From a checkpoint of a small mixture-of-experts model trained on Wikipedia: vocabulary 16384.
Below are experts of layer 11 (counted from 0) of a mixture-of-experts language model. Rows are named router (the router's row for the expert), gate (a neuron's input weights, with its number), up (a neuron's input weights, with its number), down (a neuron's output weights, with its number) and show model dimensions 0-159. Each number is 500 + 50 x the weight over its row's rms, rounded and kept within 0 to 999. Numbers have three digits each.
After each expert's rows: "gets" lists some tokens that make up at least twice as much of what it gets as of all text; "comes before" lists some tokens at least twice as common just after its tokens as in all text. This comes from a sample of Wikipedia text that the model never trained on. Tokens count by the router's weight.

# expert 58
router:554499478493443540429429452440467502472529506492445558530570589515428464548507343522430496466513467441486497518530528371485590545575469538459518487502547501620461499590431482498484457529498471453477506556555527476563447483449460553565514544540476451571584544469517461491492381528474480391465500487491535450480481524547510526469550436495422485490496488427520449514559563419398496534405538459558445469473596446499416596474540505511513453457545392449501499445461438588451536545535535
gate0:504506556488416463574477534416522390571486516526405426575440498541488611504438556446499539555564493453483460568526491546482496537507517488467513534506575510562525591593494513506443452451542543513464528510492533450504496490596448491532483540562469513459589570504487559425387501440535378499501540600478519485481562558512513459441471547581459462480481490589458495550565465476592629547556575586484438510462567482478531566510508614499519525536542468458473478403514447486481525570482562
up0:481593445552529473487524475556502491526522568440574498447465621481521536471593438460421473611461534542525574534482494513447431483517482507505463447418430504495498410544544537531536512541441497496490512475599556570458535532539542461534560541515516477542498460468585552613501493492463581589439512503527478563550510527473436495556434503502537480505486468433614531542398531535390483549485426388446559569446406577508534473557489477428444421562518566466442548572543531536528476440523476
down0:508421452507548533508559456521489504548503490484549498537560458411540510423570562444539477525487533633553506491436549508469528452547446438474522509474491478422484410464474493531604532480491523518518490516493458486473632506474534507542518643525554417540364477494467510460556446543448469439483480507506572524521496363467517496474487408567488579453505508454512513551489550538483634540518433471573498490588385520501553517550446389487508514577418478520415477444516470536452433522492566
gets: ".", " |", "\n", "\n\n", " |  |", "=="
comes before: "\n", "\n\n", "| ", " The", "|", "The"

# expert 46
router:529520432489519587475483404514412551520526524515527454456532528560500459475478458521554383436542524496416524573497562487452541503517379464451525588492524450480451549511513425460519446565457529469445557544524568557578509468449519489514578435561505449535596518505571429500567442562435536412454485557464464407490456540539559610487438527471490493548525467437521503543532590432490527421421497557551429498463535435482430563476513542509504529483561437460525548481544490672519561529506525
gate0:511519499474494566476429464593569523502563448507561446517612578517464454487474399470484506499536495460453468574468591436453499403523497490506505539462520433468512612532519452480464460461456482400540518532516505481564554449423515455456587542575553504541475497446546494468591433547436492471439484522466455507467459608510482516466447590435488504466551458394484463533598522471419495544438482472567548466519584451477403548416505597598528490490448425438494462474520420607463541514510497
up0:569501541517515480473491507432494413514518506598487462482525447451549440537580564410527474566450565552475506505633453467534548324459504516565616576517486533477564522426484443484506482523504491586502442443494487524551500527504472479470518487537535431478507487572441429428538489372416402537544479593574391522501503488604493470497463420511541572441502556486511541496534548588558449494427526527424479429539502552452482479497505534469570448524446470497421510532500521462521420521479521
down0:527446458510498418433539478584453529527447477441446440577524510560425470507410484504491559601422513506483498533526523451491599441524511527624490540432503393363547466551562527450534548496519466579449543481461533395541494499432458478442513550503510466430471498502545496476519502495428612569487423434503568506464443524445589502501521456517509553556578541532530537476429419409466492491591468536489461515502476635502503522482423432520513553401438500495504452480552485465403489506472466
gets: "\n\n", ".", ",", "\n", " (", " The"
comes before: "1", "\n\n", "2", "| ", "The", " The"

# expert 38
router:510581392402479543431533464481455499550577479480518534432554523510442458417463428482582506523489505495550540636535490564590511484596510516474581523506549378523488484606448440473518537497444609471507511554514516427523580518453501443579534463566548447466480569488587453465550405523457526500546475569437413538431463472537502532449406531471483541487491482480499474517550545460481493521461461511581494453477505392542397543451553497543460547534448461459543456447480448549574553552469534
gate0:492434478473580382517484516462443471539514531433522578450445524463423408450483431494484460486528487512613502516502561541589519580553448524433577444456533435431538554419494405389492577464513506471498465472503474516422538493484463473436541489498451506548485514450523425560489362475492526453516550524466508476499478573537434525476502570537468438420491496483500570466528564550471472588628525578572577472502468468545535570552526494410522477537583566505483503529443520544470494527360509
up0:428506461628356451454453418492561458474523488507431593508547459566480523492576480582466444471579550492498398555505423527521506470446526573540526475523557431467479455486490458526522557469491522515507565499573568414454521527483490471534468447516431474505406465462644527501527490490463479481449556501464447529533528506568598443427539511508558402549493555517483482526496525497444510510485442373562481500461411524501522480531493541445602530495551618468399455513530511537449452585539509
down0:424526550454549616508467505484460432435518505429506552435528459486526514441477419546445555547535474513408528481416496514398414530517500510489494476546545439472518504482469562605488589471581442594391534432510421609522527533444522489508509483546600473565526568487550569498590458576524516458430543461534515459552410488464465534553596519564531530433497543519525424463540554491465630528500570522421478520561493413502560451510477561578461490517495441533468416472492494520558503497487504
gets: "2", "1", "0", "3", "4", "5"
comes before: " | ", ".", "–", " |", "; ", ":"

# expert 55
router:523568419480491494464570434494488542564544466462460470478564509544489464396475436468525400547536499459453477624601511446449486483509452401533490606485459467431493549496521428561448537446526493509479514530571531576481474426460502458554638463564525518516585515491534492439540472548493476423482451569458539475507475491549479636514490535522485493509501496420494485567590558428553604442474459616588439498422520477512392516477519503571456556513566498466521505494514449549574495535566526
gate0:533556493401449449472546472546475403452492526540428462570453512487431512480468439582456511599593503501473490441522468513573481500586495551464371570568515442490530551459486442549455566491500449473526421572394541437534463510451547400517462445529443517485530526432458588485461514527525542550500545583512412476499480439518402583495494530495536487554417399390524414544546540413425451483462435436522440525479477457523496551492568500547539516492559482396489568503503487469502510547540522
up0:443531456565445421504578499557489389463518466492534518426502469563484493438490532527495519515520460522501477466546551397560494487478541452569447572518581537511554549528510467524325435515456493450448505435494594503427464558474546572488447483494505560626505535571395555584503502468533526479496485492424478488444550540526482556595468363535492451505516489536463526528484517515397462426494486438417462504583450498479529494487608595486537618479544514444472514461490467557489506567553507
down0:534562542436559469520553464480497495456499491593478496469452452491513429412514403494502512455464555479460567493496513458481550436514570538443563543586565537385474472391391475468412558481505447513472440444474523410467560568437526503479467507529480412438478427553548598505468486541423488455466584457431472516459518601529460470562499531624490492458525533550551514533480510537583450581497451479616499532564523445482440549483467514507454581512493567477427416428426486488525493490583466
gets: " | ", " (", "; ", "\n", ") | ", ", "
comes before: "1", "2", "0", "3", "4", "6"

# expert 20
router:536537392485457566409463360492458539543504506518567473465563504529498434442481489564590402444516469483438501551469552515518529490507394441451539551485531398477477482531485443480498425514443579456455558563483524492531516487449516470506560539533527468545582493465550438427570425533405528392475483554436437435495475498523539576512492524480495506564513461443515529522549591423489533435409516540537426484462543430493390562475553568513492487438528422474544480482556453647518513475527532
gate0:501520480486546621472496515533564597431408439515491488502609499537511471464513397508554440560615495482482478487443503524481456429527499502491518462558493539508460527495553493542500439541432566506534436547459552494467566463477603494470527466433552511531505527512499595463496486555481400451454428487430485391460567407534506582411532589450503438463458483493565373522502533582399495528509485504537455416510601553455387522436536512450477481455488460525489438502530436550436465534466430
up0:503477526552472461522522563565571435501540566471491433452510543517576519522489562444482498477465472509507505551468491495495395472515455480513570502443561531416487433569611551500442570530458455489520538404517424491571401605459522431540451554597486456509558420508486513533504520502560561486492554572537441499432445562524518462499504521491494558517527453440480503426548471565641418533489447457446531498576382515563497460623521375524513433541464513467589550501455522554559578505516518
down0:537616434498500505450486515564509590475499596527595487502525496496501540442504494616444431538513580474545492440438439545481456554506505514412521429545421507481464497451499442562558608510472452448437446518527469493348433448523537424505498514538485415501576490483428521601483436542465516555504475590490563487453387434448455528478487536517469506531419532410522489445541541484437487525506527490557444483552470531603509466433518472574528513427531544436484429489555454575456574466503567
gets: "0", "6", " | ", "4", "5", " |"
comes before: " | ", " |", "; ", "\n", "0", "."

# expert 47
router:492558481523536480433503449505509467485529523413560464552553486511495509431565467472592386480531477478472494494477579472515510523486466468445522535504501511480562511494510337529535453507518599415409523524458507508568489474448490487547581507463537397556626533491482396465555456546447495467489470543434452463476407465456527599477488488540470469596537465492523545446558545397467529500494540537615451542459650433492409553471507496517479470491571425461505531454537479593566560505448567
gate0:466448368513516483430494440554470459463506600508492476490590579565500488603602459431518444501471500468537522502541422534487484463483477550473580457491433481539511391422408542456519542490526517473403530498538500414474439436499465514444476560470483442461416517471548468474548478516520534474573541501412463442491374450437573562554501536525468477482553499550510597467441431489419519449561476542608538527487557436559409526497507464559515513502410447451508493509438466404495483450577454
up0:464484514471502439578505554445576391449603477419559517487552404528536521647419429518534467397542454509456527460431463500514497485528522538459465550488577455582469453553487589509476476492507524587503551519562508516537545478464494555515560485424439461537550559531543455500468485469608510513558560530427531518513520515528519362458494555448528557554500536543539479577542489531463503473467446386544477446571505508516452428471470528410476602504510444420467509504540519364452513470448468
down0:450480499488498538445413442350455505451474454523447488470418508468477428493574531544472443525570523456558465466503531475395467546444603472508558521547505478498482518543470494484487431486565448465537427460414463392543487524521503475522518572512514452514589517570432459477521554440571606510514456513489513479431539505528454529546495476470474408425605548550455519577419490481506430569639504562557518545463566473493502518486544554449582445468450521522573606530417573460455469483508431
gets: "| ", " ", " | ", "\n", "–", "."
comes before: "2", "1", "| ", "3", "4", "6"

# expert 10
router:514507474487515514376517414500471488513587444450504507532575558518432527418575493583564535513510501453460508583501511559487546491454513442492607480528482466459552453493490440509439486627463594515439468468453479471502549511403549407565546520574497470547580523481565561512591470579464444408473487471431454408525430516533548487502549509495497481511506512520515438560503540502437539462428599573549459565543560578482536574480498458524440544574446515470549593465499424637529517471532482
gate0:559502474434496613404483467566524505542506469371432511526428535390505519577476556440477475461443437484563501606485506513575494406418599492442489522487529454450514455555524460546544422454559541528512510435571462487536562556338499478476503475518424454527512468502600479432565544540429529493439501504468497511549510461513489520447544415561577467507615520444503450402482535448468558488566532487453483545540566512485576423576509566491531514506525467512542449501490439530477446464452495
up0:510454400404501480582536513521514518489520495564469489607501642494603491478474472537440520542468494474464499514480483574524482411502479557437503502437622484467472441519501522448423517540438478490536498509550466497572572514417449534470416457473516529572406472475421544503571391554399521458446498536490457463538554484460526458516533556547519561519521488504496548447487512409394493456536472401436483511485478536484529385506498518483478532445661524588564502488497534427457476418475437
down0:526526553513548416397542493540516471506579534588544531470552478488552512422623509545414481490464501442561539510490442546444567548515568484490496449538429473477491433456497509516542469500502443485438558413544502455466504471505405488531421560510509523372539559533455520541560499461428517504416484504491481492514585559448453423430557404398468437458504537577473539483468415570511441552506554485554535555554619540474575469501563431499472583415526488417498574538536465587523488552519512
gets: "1", "2", " ", "3", "5", "4"
comes before: ".", ",", "–", "th", " | ", "1"

# expert 1
router:519609516525434545391510409480536506550487470560579461562556461543478509532468502481504389412488510512401484578515557498506520541450472391427505599580576474492497513466524400526460522559531536480414457533493525509465519446427520450516596549580510415481591484463501440446594432439476506417456479496458443491539457527528469487479517561492505510540515476502534474487623572458566525519462472529542476527547556385406437540490506591499541537501463488483542553455470367481520502520544549
gate0:575559586547511532501534415467465422483540597472463524531524530423491493473478366497512442541450495471492431559498559470416434530451494386542509492517569532540452450525574613610464463503556520544425481512522498546437519528473584470537547468559520545601506524502433463457537505400383461452466583507424508586518384506551537493519510463481509537521488467486454545531570489505562591494518510526414474555504533480528476500472498392509464426612486422496514600511497460506435531490533508
up0:443560442475581536550465528468472528536519565583503520549513637528482513517518547520532482541411487553439516482569503565469602459454517455488508455520631516573521487475532572434498496544558576464420418537494513535520493522515607426524493455460545475429450535531532492457506440426520558503519477517420498465473535481539524475571479554471476443616503428506436481480522477493469436507524400492492529466494500560475409514508431422415455420520474490520472489527500304537402545425454559
down0:519590523471455576449538616543518534515417532458544531507483443544537428449575494492461473480444509427455419487458459391525484492473578446397525404492415546466543551507436576492569464542550501492492568440468455553490442452535611448434484499434514503465484489553510573569513529479599474478572510414520449520520521533536602514440498539607502608500515430417490524559503512482485583520439489587462503461462562454463495534519533583580480588487423466479517539521462472519474469585515448
gets: " | ", ".", "–", ":", "; ", "°"
comes before: "0", "3", " | ", "4", "5", "1"

# expert 61
router:503557424574558496436515423548549493538571434425529432514596451492379481495521377617524491393561485493403511622521494505546506458574494420494540509428545560443460482511499499466474479518556572474446430505544505505495520514350502513535619452616473468470538529446544436470572454483475563504513486501441537475441476481470591595520508452509543492501512496548563474503524528461534483522445504504617495504453502421445436482473510518497422594545543497509575543475499507469498549510535530
gate0:437453495527544485438455397566509513542524568531431503573479558537533604513591504553390545408495449496559465517491475461428433461533411605432497591497518536538504601553500538496522420493445413551541607528576521523410583483481519524494468474550497544548463489523547550497500607496402484447459510478498548470439475453582456525490544442521596482509450494534537594480538537491465495484461572532553468561473410479412515492520564523446496591517586466539598445514489528480501471541492480
up0:579549536522483488513488592474500512431431509553581468511497453449422428506499481453591514530490570489510548525509505532527574510522487434443518415441538489412484459451548417556554498473562590466517382485448540551547415582460419435550504528432442451477556448471478472524488429453602469545444572530548461592544575506468586516471422505497399474505564499554420454566518454548510515508512542530422490468464563487558533506534451461486553399475420534522411545496495447556424580445515482
down0:480486495397507541467482520529422505577434510489455502453553549542404493529430457534441568545505477515504545493533541522495444432469484511523633445531412476567501428510470453460506489482515513572504581574441503585502441454512534464384553409538505501544502506432543520540489489454480366494500423508446500462549454524475558446501447537507477460450529546501403469540491477530455474481510480522533423572476488493506543500499438484631519458457409577363570567518606428494435484446530379
gets: "2", "1", "–", ", ", " May ", "6"
comes before: "2", "1", ", ", "–", "015", "017"